Weights of a small mixture-of-experts language model, trained from scratch on English Wikipedia: a softmax router.
Below are experts of layer 4 (counted from 0) of a mixture-of-experts language model. Rows are named router (the router's row for the expert), gate (a neuron's input weights, with its number), up (a neuron's input weights, with its number), down (a neuron's output weights, with its number) and show model dimensions 64-127. Each number is 500 + 50 x the weight over its row's rms, rounded and kept within 0 to 999. Numbers have three digits each.
Before each expert's rows: "comes after" lists some tokens at least twice as common just before its tokens as in all text. This comes from a sample of Wikipedia text that the model never trained on. Tokens count by the router's weight.

# expert 13
comes after: "1", "2", " |", ")", " |  |", "–"
router:492465418531509531385461513530392496483470491579513534540547471462453459513537494555514451487435505548438500473575475487592367424505475469546458389506460455416439495461455471490474389436506424
gate0:461549545500503583484498499420627427580559515463462558500468445441515507449500570445532580460492475447518586409459448463510435549399438512484524520521493415549445481524511471375481424455486503
up0:517468450443478560419485419575465580464470425427487468494463590533559618542343450466402513591468492572554533480540568476506386517393508509577417427489595517468518473366550575507547404438431545
down0:390490433560394542565444473431461552510461500545494552558403541484575514478496529572503504578539482480492545540495471525471504535477501563581379503534557507502381569499577563589483418477507493
gate1:393526484543596465433571470501474509463497512545501518502543513566535480437517574576501438469552526470514505499542468463495507493455544520486566480527574566533488534480483461451396517502476504
up1:550533485454501587593455469543559553518467559490495488457537461410584572441484548432454526545517560551474420575537448477464506506531461431565527513504481524472423546542464476443414463471488426
down1:505490458494496554509538488487544513589534510582579464552496449600467542429502458532430494467505570532490440436467496518529445511444447440550520480470471511506489481557573458550456481468571469
gate2:478452493509485590469588470481571504532484492466578463430596483381488494503525462572394568441537473445547536495512557440521451532406499439524511484472479489454479534474454466498483495497454459
up2:488560581523492422515484517442545433465509442534549509486497541545504489485461499436486536515363483458520552564404479505572473490539427447499527514496499482453454549537514483492524462563407490
down2:528493485518498600467438526425524575513502619489514403494472467579475450484527502500450371550394496517503478550516548555563481501419489414569570513490577446516460501497497540509478532530607470
gate3:518436533510514512481493440442477522535432507507507571490524487450470456490613531581427485426514518479569425484606549567522592447503543497528477501499488512490518534581509502508524622445500533
up3:493599466476470512485471506483445576557574530437453487520522418553422544541456491524429515503479543553453507487457505581586525567486449453580492655456523423600424372529599492504511463423480472
down3:434525503510455563430629530513497510428509478515443565454579529512515554485504543532619461542497514525494393524517488543417502558428578542493578545538425429513510515475493488479465431577506536
gate4:447441583591565541512480461549448512558541539501468469490534513500526491528553500529488506544472498529449489487465529529519437438491454457486513508423505583509429521535518519518525533493563534
up4:489528509579445500496584566514536473440436476587454612510517485416478514510642574429549488526531443528512482433464579490481507530425451554456502541451552507524463459510455504556461519553467432
down4:507478529462523471470528626488482516404565472537599527428505586559443440489436506456558539461448475591391590486430581511543495403391465447482525595505512500596362525511525552452529478580475523
gate5:573469501602639459452453526534603523554451430629632464482522580573455422504518575426539491613505501534547568598546481491544478527458519470437479458503529533521532540420514414435523415519545546
up5:651458505534442517411472551547554598470541527530449608512461488474545560510600488448602540523494460481556469550411605485450485454467463465525499523462474377529488457509539366501501519469471521
down5:527472518583479426509497455417461455552525484571553441504496508422466476481581452465539519514485557524428450436523520487513543495453516501521480554506524597411517549565539553492319552494382554
gate6:501396479568492419597483436511544505431536497475558455535498509498558428510482511541474440437457598488573419550458529463556567485421552479487450470471507601498452534481424473467492521473468496
up6:442528458448559504587531454478451536578627471500488418448500610477446441482519539514408547524546531498493515456523493512485473521493442497552562433472518506495531467516569472569502490455485467
down6:563459485527510512528480415612445548435480515485487530501556579506483512492576479580468484568470568591424474477494514531589465455478439551587612515510438550546480569508562450556503421456470440
gate7:523524533536556452537564534523528545528479507484593487571505503422499625557432462537451427485557443489483530474568503419522495455356520489462443544525389534575476440515587507580543454474579458
up7:497489535561548525481505510463506464476480459544484458492476428480488469473554528524451433587428566465523549510423570518572521466591431585440594492396495452540547442445558437459544542523543480
down7:525491505499483463485565535500527519453517399457545452484531528524486512437547530512429579437447425547470477542526533543497497446579506559544451482438499493564510547532460507431433549440542466
gate8:469535472546524427502445522501361438517522457537552508495418557595486470479539479502429510499472460543480477485617428509461509442464511532455436558474434449495516512570546495509482511537556472
up8:403507516504500454501555499599413601370515463448495547518522574455476456462444550472508382428409567607456425546509521563465579501520516483487552507531593577531516522470532516550515484496522483
down8:550482501563499577536462602475438518462509408436441526530484463481449532420527579502420501513480448464502514498507454550564548549460480587471565510458485522534491491502510463508559513531477493
gate9:431494537578489560471548500547505529424398490540550495497528488487482380512548569515492514539496485557526553486466455472452469524524496574510454507438480416436485538489454490651500458401474500
up9:420486571483604545543551588522414576502479560531548529459530498478616547530565490437476434488538560569432569584377507496380465623406444528482483546517421542478463432497507505518434510497561581
down9:393465462506533547567513555503486530461410521595541467530433465559456488481484561492492456462535546498460507521536485527494444443501435532525546459471458370515467419502438564535498456436475415
gate10:593613522458474483547443508440469504562540498521453565476446497479530515517521451490435527523351462532519480536477496519556546481555499517536528516518512463537431483552453414450543438586455423
up10:531659486464456458520549491399537467538488544508485532470430452436532519386502474535525459430438535545481495518498382504466481480431542487529443538465516458535424473504476491510500507555489491
down10:504497563542434451494489498469492525612494476398578555536532504445588472522447451417554481473476495486466527536464478515496506465518482531536569444424496436512464409572512385470413569461475500
gate11:552504530543489500470484513595594523541475555501500488504504501559572506511459494422566484524489568528409501531562516551543529455528499527585520508565456474556486489511550513581519453519477506
up11:411522486450450533501523481507609446457524501537404469477458516483474478509409482441479462517471554500471480530529480581505535587497453476459556526528547508511462443476475548461570492482539539
down11:551527410517460532504565478527565490558549498501554593494499454522500513458500508535505487521496567527571550542477444523426574439521475482599457541656441536455499522509577475437526490524561581
gate12:488515471532497524449493488463470569551554499381545502473540508507552516530487497517428392476459510496612459500544393515622528493528460533498469527549521487516535493497549421538445480447450465
up12:566596489505450547487477514430484468461471548487485518549581505487388544493528552509460559475505440588538462425568455458542465473504491534501554439542521478485544534436482424616425603487498487
down12:535510566542553512444529462555591535521437462480532511479579448601511460495517546471379527536477471523556548461511498494553570526409573581498533569610490542517629530484486461542550589510570502
gate13:479514530426566463502578417517508501467501407538460480431552417466416563404529565563489616480523416523532582483531469468532486546573483509507486526554480420457499441500520478365540543533565417
up13:525532458514529574490448462482576443462373444576461536487486518475492428496564515442584491425506542486488531517526445477526466496520461546534546518479394554527544504487460481536442479452538525
down13:496437495459511401389436463501503503556568434566506478544542482479543559445497509516465496543433468505414573459509453481478444506517545573453378587535493492498519542604499459424529525460477484
gate14:533513576488498645609509506572411472528427559542493531481498416535529356548517479456563555498618449556515561527495424497560492432425459452563541486469524566583388404474561502507481481526472431
up14:346451523544475522542535532489514472509496448544522458578486540466445468466506528595536503497505460544486482584481486463480553392579360524392507534466473480508582527473433348541540455472518427
down14:510524489469476497523520532540501519551432439605516505550552366475546535530588592511434565342487545486519621582500484445509550376517539452576442479440471427461520495484494547551451443567439515
gate15:500531511475558474501529440488668487566537583500486521448528454446546472502519531461594363579557470486544512440501574542471487639523488457424504477448545479495516522464541566480500570482416476
up15:477500536534461616457563556583502472496521529467438519432445511555466607599579546574521483455540409612553524460481571540641437496432462427556567522447475401584334464507477454446515465420476575
down15:524475510501428488425462476492515407403495459462463541486443419512404517518489607377494582435415455503553485476521550500555451437432506495576484493550501546455406510494465485540465502505538517
gate16:539615505599499524508435492481500431588538483504567412526518535525502445532500447587565455574463542509496540457514480480531589563481564375488542484419506532441453534492535491579464440390486529
up16:485468490434491455436523589487480575542526504586449544546584458511588538521485584458486561501470504437577470437480480566473467537514461532457366498436457495413511466576527531556532423584527550
down16:474551458513488513521454555463512407568457477594510518536489529612558528411544514482582485497520508438555485491556437504498560507498485551600543524476441482475459427548436458415440495492555581
gate17:485473417367516556573458473529491483545550505496481541541519492544472489539549529625580527405499462490498537549438503499472463483421532511423601458483443567531415600491478561415538510536496561
up17:443558525490569487570565506498440492436529498508479446466473542524521448467516425586482357509512438548495521510508488499512548499485469457475553506449541493443441488447459479564513527513476456
down17:490515446535451510435544520393546381517473467542524473542472512597419526455565468472522454474446465500579523456500600463504491463562597610562491431506545633506527432537493466589450488471419431
gate18:544512372459403590520490504466471564455504481486527383504458474439531469551561460607522575480551463466514432488465518584483509465518474434437529422558513471417490505520551506518458447517495518
up18:563531548431568504532466522511431539530456496471499552505596505594549456477480471477429464442491479615532583509482491552427497530452541470518559504453493532481522542485609548561488441406503439
down18:481538526491485502545479463484510462535472478550457551527599426477501517617509506476397487496533458511546615468554419451440558544438485498459496584534506532513550515509537557482579537603516503
gate19:536556509628468516513489457544497575379638517420510583495463507395585533497486573609509543458494414523478493571520446478519509590534558460514582524458554484492516512419575533550580456509501506
up19:478456616500467520455506511414485567502502520490513416534512535492486530528463509564558548569531486399472423507499481517625468519457531524475467492523477492611427465520519531434534563601522469
down19:458428527482430493453627529419489463525476469561477483519586480535464419412558459408490524518576445481458542450491588449583528528461482514532545543439595468542497506578501438412516574498593593
gate20:581434431488403564506479488584505568501394461525468523537450456475510574482530511519490457501504491511473490552484485528464425551498421495431521502473473531466558517458521595523574557503529459
up20:481444482444537563452540464465491460522476446431508515445536540396452492468546471439507391510531499490469430496506464494517480492582452504462485582386482494475499517506425407461491461536521538
down20:438395528472556432458480495539545478505436530456493590524478537483456555590356478542500545507459483529542459454480478574520496590446494564531570458559498496505460526463459554465542573484493450
gate21:463447536452444538599513557545489461488478506436536566490476481528573433525546492442538548509491453404487481570543539489606551535486425469545525413577525511535528540495458430550501532371375514
up21:602581432524498510510450480525464429466544469531512566508559521402554462452495518527436508489524526536556424528570404586488424492471435452518499536520475482576518509399468453519530504524483453
down21:510470506464509472559550621490534475504514502394371552556329488440618554555448509470519438446497451467425518539590527392538471433498466535482514478489566491533538611470455535492510465444494484
gate22:482460390592449588484441509576466470449446559383468416478404378525509590500433467494481481517494483388544398484433483598476456547601494503514535495430527440481484580542552516482584537512473416
up22:567522594484495494553432533396544459564518565473450455441583480489428530488483515457604566484517529449484510469427522446463449452559455519506474510531511473481561480465471486551477477557497441
down22:628491468532504514498447488499566474482480557456439482449532588475568509528535501544510528449524562516380555494525547459553473524565526461449459437417499562471519511497517581511562562503421598
gate23:487436498510456540483485417510555545492510524500550618612483568489375420568484527504434405561492543465468522570553456628503603507480543513528504431488533545553499497553529519431472558460442540
up23:466561491530474497523485488545457591481504494476461399549457479479501544608433586453404534518508454543459457547519539499577533467454495531479460532448473598453497522529402484524542520439536438
down23:511611540498449466483483594553475483573495473554520521615449505595486509618450409601531559545510433592562468530457550536547475522478444497488534529509543494590524526440511490466500671459519497
gate24:558436566464460512569460484595524502550512424558523538514623500578490472512459538425441443549464467496473528505566491524477482487418596559555532534464493518570496426473577507508510566529480554
up24:516541476413554388508569450517507452460462504540502497526609501458495521551450584483534503505473528408538468441513472563444505583486499512460477481455489526405477555505491410513431432478429522
down24:579508522507478457383557450458523454533350483416427510490477512490531383528560544454488618413551501478447432523496477513584542498528441457495525508471549528601478549447484449530505487481432504
gate25:495563475448436526371491462478471475559562470452545440504537526494510466393491445524503443540462538464532439538501479529461632516498502479541399513483379464530581505494472514443465463565481470
up25:527522444542515505521422490458427500436516512516535585540515550474489547454527505544484488387532444539455482496448519555471474491458559471573448573497486491446457492491602607457508587524548470
down25:621443479524468538558427553483500612528514500552571552517518469427521480618479513493483520512513425538558491482481495499416417387559461521527523538566533484439473485411419474636588506457510424
gate26:483408579498628602498464502549466492458516437546533537576505468478529580397525481439513473512476468601497551483586539460557401505490570468433546492471614522425427510527487492494482460589521443
up26:516462429406546482500568574445537462445490509478510534439458505511505390544459511425603527535561478519482537458507528493519571522507466523459504490421490531569623481471447498493474535540535424
down26:514493579577478445350582470521565583478495528575578511418446593494439541507440361474498484490476446540439525473499474378409443463528538596495432458518518540477486441455591438390454489520519424
gate27:479456463447605527418416522528500465573531582494454492475498598535463503494431485542473527600466553451463449559470476482555476411518586513495540482443475616496499509486505493357587497462524576
up27:545480512476514407532467496517512460593509611519471493456544485479485512474512450548459508496542467354490602500607472492512421385574453556488377521456478494422559500613569530526600539568542528
down27:510448443533498509450513530488387493507471570503457532584456464438482491427586565507481557408544436463477462469491482563522513529577477614559552541432566472522641510570513445481520482504492578
gate28:534511548519508452431550537563560489452550587469517537479445527523413464563499551519588436482526533446519526536462500549469422424534455465515558481486412451552598569549549508384522538584416476
up28:475550565466600548416489561484633500577542644482518555555487482537457479524515497477452456555516457530476576462517468456585405536515503478503461485446546569496493511549464577493512437505550463
down28:500529512431390462428509547511491529557523470417493528458495406520549468531530412538426552420583452467477429442560509479540552429481505505584565510546537482571387596485409517487561456428462602
gate29:530488507496458562483457522449454541529493450486459479512627489518544504501464571429538556415398440481492505550637443562437530514577547444472495477550481521400560483459557404458482533407512458
up29:444534543509527580523501537514542475502492545562448517553577478487492506467565550374557436541539488494410420464449442445427471506560381491445421494437536447468500469504465465419407493460432512
down29:475543489453494430549568466495533523515446508439500445628488443481540508498509500538466438439506502568499487478528462541455450519527372526519566534601457493415534482509464532563508522525572510
gate30:542471485556477395557453512417400477487437518539489441620495479491485422523492567499533506439529427473520434525491370568577427483536482501484458496510479489501481463542497492501498577581559479
up30:532609573575425528491529460478509444549482505452505493474465449491558506483444493557458570455470496537538486508555428529467471566498475474475454433493443485421546461412494547504548424520503527
down30:508481539455446491507400448523496562509521447534554405629432404462500487444564536446498416439514557524562435546560450521489510454460574482537499475543542439501455473498408482580465490547450551
gate31:455503532514535516596491521469550486430510441606511485400585517485455561472402504500567410434446458576492584493514495484487501405415471497466432515430512477436538484468498540521491472455447382
up31:515488464589478518514458429469478493490517573518477503549516455551454480548504511470388417477524536485440525457473524536486497460503614453620506488523374531497513576606551438512415548481476443
down31:538485463432543439561505488466487530536531464490552416399529535549488429624552565494507587533527594441546450531514393503429592439469553530520563466531522533512537546443451554546439442518490592
gate32:411546549544467473497503534528429403503515463576517516456554547472543467472481463502514455483479425443545541503530471542471473520446462462487534444545504493537470516495486548560440513420495576
up32:429513496517537486511558564485548387600494497482446529527551584402448377456487459461607518485539517523548556557496509503462528489536456456476510462475489524450438500416541545432533554480448484
down32:495560463528478490474449496402579456578373506573411540558540528450538567395453472637518469395369521513530472436551546504549497561512497513615455520551546488512507451356532623475464493465484473
gate33:455479422507419436499585485551492520513536420451601477570407516472477515506409483429556557586600487458462486573514487543535482571509497468412480507476437458500474448397580508554468453559464490
up33:499489537420522560555506527394503519477531547501398540526510539403434610504502524510491551488436611535462476520467552568499543525428512546530488466420450540475478458510484457385436408472558504
down33:538556472496511540436493534398545478502519565480572401531429488595503532415507438428439527549603495503534497555518605484502555496494441485506491493515466504478552401493537496545405438500448522
gate34:441578514538567491532500535531544552428525492537496585545505421533446512462447516514461476494411538535430458514536579534495631439547582413586435525494513502440490512520487432524428523596463566
up34:536483489449554453509584489527480464495448481515533563512580544540511513518472477500520545532548458509688500512469423541498399662493499472539525492477507473535507498495537507425489462540556466
down34:457567544430475446465526492509533524492476469601518499568544485580499447513564473459451573404585444542589526606502458557578473526608406524511526526591536437477434490479477471496562475451517657
gate35:432507433502470513553499450530515583542531486490557361480490463600529418489561462528515470513519474483554452613466483433489426356532440486543488495502511519511472595531485511540552523508479458
up35:487571490498534505515514502522492474544464507511483446512589456452470489571372585531523445517443400501520452514536548564518564602588454480489460493410392486542530447480495539456548495423498421
down35:463468474488499604466559562443470495539502506507506528589431472420496471560385520473540432470445498508470539504501493462412477527468508445622478559502530481514485517468518483473487535450521532
gate36:541512555566565518572462467445485547534493435422531438515476513439445485457516548490532535561532573392529454568464522485529464503513469511404556475480422396478481470545554528488495503472410462
up36:572490499432513479465518493462586539409450491538525554450550474497580574525411566495481451542402480552582411560489499562516414477558556477513438385584457486563511467585481581390468515450466486
down36:487607538511481481520556561470519505452527580508435473492553531513520464527508484498489590554568442452527501506457528491528559533510460489489572636486512536499475453540398514451465597515529500
gate37:482496425471622453512416559479507388453591554469437539545468485506431559500503477547513467468366397463482536493425471598545503461432478485517573489411474486425594392510528529419588542428523442
up37:526585410495582523569456493522515554414524501516586531498546489576505526515463481523477475539563480488591497545511450490463486393393465453560496438491529453426508485478464594498527460451486367
down37:473531485487500499493501548528441509475554516548522581444520393537501479527515444637488491403497547429405552518493533505562495466492525451535502472485459506445482440462444593468521457482428522
gate38:504479426394536398492499430473566543382441526550524542516512477591553454540531472519460490521422615458437505423583514538493491450447446580520514427450508508480539564466542483616496604522447490
up38:509484538523479498517399514484472511548523455469455382554554515578448523458470438339511550511438451591545588443508491500518504550519554563389483594422495486469413393479571498526541490513554391
down38:391489515502575404450550536596564455405509467487537470478466554564471600508531473495501499496447440624552496497603600543562442572429521578448469417544517478504459408506508495456476528495480515
gate39:626425576472555547489507525528558530536519571415512483468533551525552468373458541504384460540373409528466459489515516515514522553472542477554448530540549538510476509465482494464499587521513457
up39:472548529372539579482516553455445521568570558553445525402413505441518476473573501493459479466492489503420470470479576453566508544593552530560472540475553542523525461477434569484535498477513553
down39:507504505500564470528474537492598464464418493494465526539624466524551416396546528481504453456448552567495459530590498558547553417449506565516417475490522451459468447379470457462435517497479451
gate40:530525535403535544474538528503523584532454560457508535457509473469451525434451465524449533431590486463556475522520603558410435436552587502621520550540586439483459435554426528579512457497515475
up40:520510483498511429406488465537417465527456447428541555493529522409457499507454481496588473579438470471472456479442484537465606524536474451453552515390469468509480495524466493485525567468517462
down40:537549472562486471506503514505589538494481442465456437519542559484482423556461497516582527607471439518490417545436506514541544453552545548525563592506600449460544477513545472469541510569372454
gate41:384479428469538457528432498535536484486493565547513575501502416538476534556591500588572545449430555466511470472451472443550602437499536452524535502506448449431495428657457484522541397536592466
up41:509533466466478428477484595460568516516595564471515582472551463476499410523443513451523420323477502542508597607509513526481517563457530421582503488575397450521499542443462517534497487493430526
down41:537511480470518546588530502504459403601421549457494519548452484480610410527601527527468532527490487504421432499543543543548491587489480507433499538481621556494507537468553537525522491448479565
gate42:576418530493526431480466463540556483493448539485510487542455518511498556543443535446529494505474548481458514446430470505443431521513519491579566473498516471540463481514550524557519513438545484
up42:547511526511481456549483484476442488476519564466447535506599535439394491517507492491534453496549579505617542600538526507333449401482502505459503493503532431523527524476497553532573514479525519
down42:480448465490484553500535512449480439479589571526416485530491479467370500507453395477501485437467539342503510441423419509527501554434534525442507508494553556460539487477479498602480411457476524
gate43:512472499529579465466413435516472518509568496429475453551524463415479535460587483522492451558563521514504402508491458547439486542512564541463584527364546448450423489472537474551564481438513531
up43:419503526390531501467525521519506497522448499580581543562489573461443511522441379465576434489456573483524529489337519496483537538406467553600460506544595444494482425429448475432485422518473490
down43:546433517402443528473529545585470425458531537516470378479516574542607461506541496496504448491590532434513519524514450535516526562547425386499531605449505518547534500591491488508499586496409475
gate44:405502590518486428473611457496439498516544503473412446435499545566417498472495515516445483560451403500512548501401604478532532536522456527448510445445462510515492477440406525487510506516512520
up44:450535414448490432448487441520382536547569573512529507489491507575469445510451488554477454577576535562440500511501545549494596566545555525517493556449461546569453505523527560415583512510468443
down44:452526442456507520423548445494407518537446566497465448485476436545524509453495539502441487467483448510508445613487450486504516537449453573441451526495510511423476444504475403483580472467494521
gate45:421541514454424436478524529394481426453541436630526449499467494538448519525631523466584622491533521534564545515515522513500464532550437492498452572539491514477557572555518460507486478481563508
up45:437473521461492458509505512479531493448533524496473470544494493560537558576541518425535511547513500602495539476476494562473415583478412588451498593534463533483570531451576540486490514545549442
down45:531413409514612494578484486490450556496450550581535398561462435540540564472495438532545474435455542579397522549464543491461422442592486478534460532479454521411570497600511498452437536474509403
gate46:470502488483548545529431529505388528529545555571492550463515565555484481560547470537560451560484528504536539548490402490570499557518480581434484510464467504472555548471574510371512468594488496
up46:503463481382500557516599496501395524545591595501494475416519473595597504515437477512506528465509481557514489558508505317607528458496591457536450483572562562489507572481425544553471543614514453
down46:513623417523456428511533476478596428540425495478498476501503453325477407553566493470462522531552470449525463460477487486471497514474448514520371475462532491525548500519466512456481556468498419
gate47:583464487527576510556460449443542472415509512498466537489515532384476502462478480538627470515467513421430446457477381449555424497459569436545497463523493463443432533413477547451509526443529579
up47:549462480442450512463487513472625474537515397567487522415542530458527434392527472450493499457432468502537498553569470526579485443439443495458531503518537395563474553579540466559548565555511470
down47:492493472448457607501353498493591488518602483448553494580406489503483474493508514518551450486454558440479481534503427401457498442499486539527403479498369461493455466453509443634388442445527523
gate48:419462443556534513576491469529392563514499591585464511490480426396545507515630506550467498503535498521523482544516516521483440636499517505533554493508537543476465477499501613500522468512473462
up48:488485532494538504438494556469504512495460383499406505566407520466364435479431439463479445400491535434395546501518489478590570458517498522419388458444474520483594478545459506619470594541467425
down48:477450408512506540562460524519545575543502671466523522416458588550519464465418514455484580582512555586472572439560409486411492483505387523496496572469438561422441531502517499572504510471489544
gate49:423483438504471464422543441510490439527567454522477464500483477509547456414488535566526426412518538424521505553554429436553438581445457582485536505466515403397534494444508528449533509459455531
up49:512576521467471420605532483538381576458496416509561501482487553482477482479562468446510551477488450481521500466492538510538566479502420504451473481530484536519541474473552534507555496555553440
down49:501541464630496529529542456519505493434521401473516510453529541623420511508551516514507519480537449525548528567515587490493617477492506569492484519511566497511534451492512502506478541572535479
gate50:478450463498508402461562525489515396439500462545472550409458561603496502502520568546508477557516444508489554446499460471496496496489464526494524399468495532461452485453496524477469484518446519
up50:626540530511516572598487534507540460482570497497543495490429447549470526535528489524459507503569469507491542493568507501469477535450358443569491480520505523620488491491452510502454425557473492
down50:508490623413519459549538485551501555527488360464485391442367489513548465490517524461492545499520499524554499551438435490548518559509488535575600528487518580513536499486437416454631460516423522
gate51:401512471490537467506532474492553554484529589490452510427575543436481564547565572604485453488519525529502474488557433533601630537532514481507507565484529478544483488529456420469436516453449471
up51:540420499474512481490480526499464474550517430484441529441540456466478555464537606563579576525398520484473542436544508518473527567471456583495403480489498499517497448475460441523520530504448563
down51:513317500541469459563539519558501502560407592458460595558560457502601493483485552465427430490505496468399475478484503492489450504499504443464499508569350471414457460455488451464507553437553451
gate52:513546563572483506333580454478489500535453536434551473446576418529490439500507503568457557468501525454535536618503489471477497505542488495473480552507554456461459478516561470416401484458460507
up52:565614473479467569385565509464500459555599478486427506436534610454530541502563509499480550469520487525437535462452479468518509552545519577498469462515505534526512485462492564448511471511561565
down52:609524445481487540499399472419431437437517387544418592452540487563448552494464518558443486510487538519457435470532584404547451538406440520483531437556549489450558542485495515553490452522538552
gate53:528487402461468434500526465584514474511487405432393503550455493470553530460622549497517450474498422538462423518479493467462489529489544462518459521460484500532447498608501461525562428528508576
up53:445574456445411477504514452531479544494541479578540403411512463439570556544450526470507467489551454435550453368517459313560522552553512424490483399483523507473483590572574476484507468544513537
down53:499551401475498479552494409546568482556473466519516398565464431434490579557452540560493452543487424520535476548538496460507486478424566542581621408510459551397513577503493480453556499508498437
gate54:500545486552489431523547486545492526553425468531477528481564508625434529545534541421523530573531466581495462436491592513569466439543501493476496515602531451614545479380488573429457515450431545
up54:527494520502503546446548548568501479463448456445525437536504512460538446472562454448470662521507526527526505562485589445471511503548430523473499525545500577441478488547473537503507574515409460
down54:527554499492439536503475525452501475466585448486433547447433489451506546552513506549439534455500525470495438450487483518578574461409516505531522586421508400527441553440541581559510462488536476
gate55:497540495541523494504450507466524518454556456563528558535517582488488455416529477546569449521455480616475598476474543505534533419514518355534538434430546490521547451481517479617526484540446481
up55:433524429577489534524459408609502566484440517506482448490467518516456465478537578399444511568501421466476561505629609430493479437465475505488481512448551570472467557438504525543542485484606417
down55:517536490448517431487476560509563522495529564372427538510469486480440484470552407509539540460432504519477595507488442528420531402476561559450541501432490450497475551462537486447476515522511521
gate56:482423504507511558434450501464497601547520513438523573522495431488426456473497417631549426594502462574529469489480448462620431485480443426518483490553472507466530561549467434540458484507546492
up56:530518393521496523442562387442395496515460568530473423429535504468530465527511527453576524494530486480576529491514450509518638443479466469487554497491442505509434456490555577483595563558451512
down56:527567493461562516378574573594437486519493491469543467528630497547514516498541567476516459454477432460576365532554613481510500456585397480453506469559468461493513477572514534472560502552441517
gate57:559482523548477506507491485481470565547582423501482433524558524534419310490499463529511554465514456541511467586461529579493503382552387590577533463573465518540465477548509549431447524529435515
up57:582478463522438527540502602536479398486457544537417455535489496523410418572497494482572489562566497496525566497437536466552491439569558505440550490452438624468508494607466533481506417555412401
down57:574490544543549551507511551477458467517503481457468590497563555478444425448500402448579454507497531493530480504519553570480466455504572503528465595553534459437495409433574536467481524454449546
gate58:523536515460466536444539580510581436518485475506500535572528512494393440533426445455535453530541521520564545504539503524520477423452374522510464496535531487385576326473540385446551496416448464
up58:480489448428591527462551517476497498457479494473510482529520545510482443590571434503413476507474586538379458532527504431525541570510526554592511458470499586496447382436531544508526404574535503
down58:407487489540510584504505526522481494534397596497475478490506576400470570460539473577551379589495487554578425491372566601601512488475570460469463404443494500488479492385465493537468465544478506
gate59:440536530449462423458435458461500489497559478510502627508413438508490573507532516462448519547560390519538457480610491467605503478547560382459573565546443519461419509520530489425543499518555490
up59:562444439519540454573494397468475519542469469561516458514503481545538450559483495421446618453547514494510445551462510464449454464503457549530409464526533466447531515505426478553447414525413482
down59:469571542511521458480532524460481532554490458509473541605438456531547546544517553438497434545527597566511484617518494574445578540596486488590489519495463541496461507565561501421488544547449590
gate60:562540414490437585539487423536513413515410647452530404513475418475485606592538472463472553521498512499491433564522499478523479515387532498549572515441514502485617538498468432540417456511489473
up60:554458542494505406478522590437562553451464447541605452436523508471541438457611499445499556512477499545525488464536418514510525513516468446482516460441519451610513441526507547483524583537527474
down60:464496435555549462455575522470460496425506475506358456476537520473476553580455489459433458494463485547483485537465462602389528434575459443469526522523485491529524498433482469534430461524462555
gate61:605560483457526476465478435481501453499500457483484470511562454529513512535585418488505483461445531554463461460430543496542440517475546503480496513419498500523530605496428514596517469538543554
up61:520539438444527413462565478459492493497459558527589551588613474420535509524460423474456496531461529480522572476449441536496465561437509565459515499489614452515512462477591525549532426437532487
down61:502463516472530496461425544468525527495494562507536458447501540494505535543434472505432576494457580470536533529476521499490512558448483525460498452560509486447476470500569465400559494445431496
gate62:511490484448418506515548506503526411498442547556559455515495497583461506459499434466484513524551472535590468461451450505486535516568328465479497475465391471531531490523562395449572543447464507
up62:518434415569510562476492506537482461512466486550421459529507454446511460445522483565484468497517539606489523519419397433547399469533486571593355504528540401519539489494500452584579431524449411
down62:460483473542584480499459632530363598528395576462526549566490436432475502601498467523585458509481475505497517393534555581577558520550485405503433432532540515518609424392404567515500402626470443
gate63:622538489500509552468454483593483465489458425520497473485505492447462530460441480493478523537573407517432550397432565534496530443567470479533540490495494430477434482589453476563508606535458538
up63:474442463454455588464569571576499485400390343424568502568517558507512379422532460426487460504538434509536560552520450444439502491542478486487441480543556467487474506423496497542588501583473371
down63:522476481552497539625481411541453455508482445425479530547576416444519507446476482549435491546544484483452472605466496538439415517405548482535505512455537455480435548539496437513501525433403538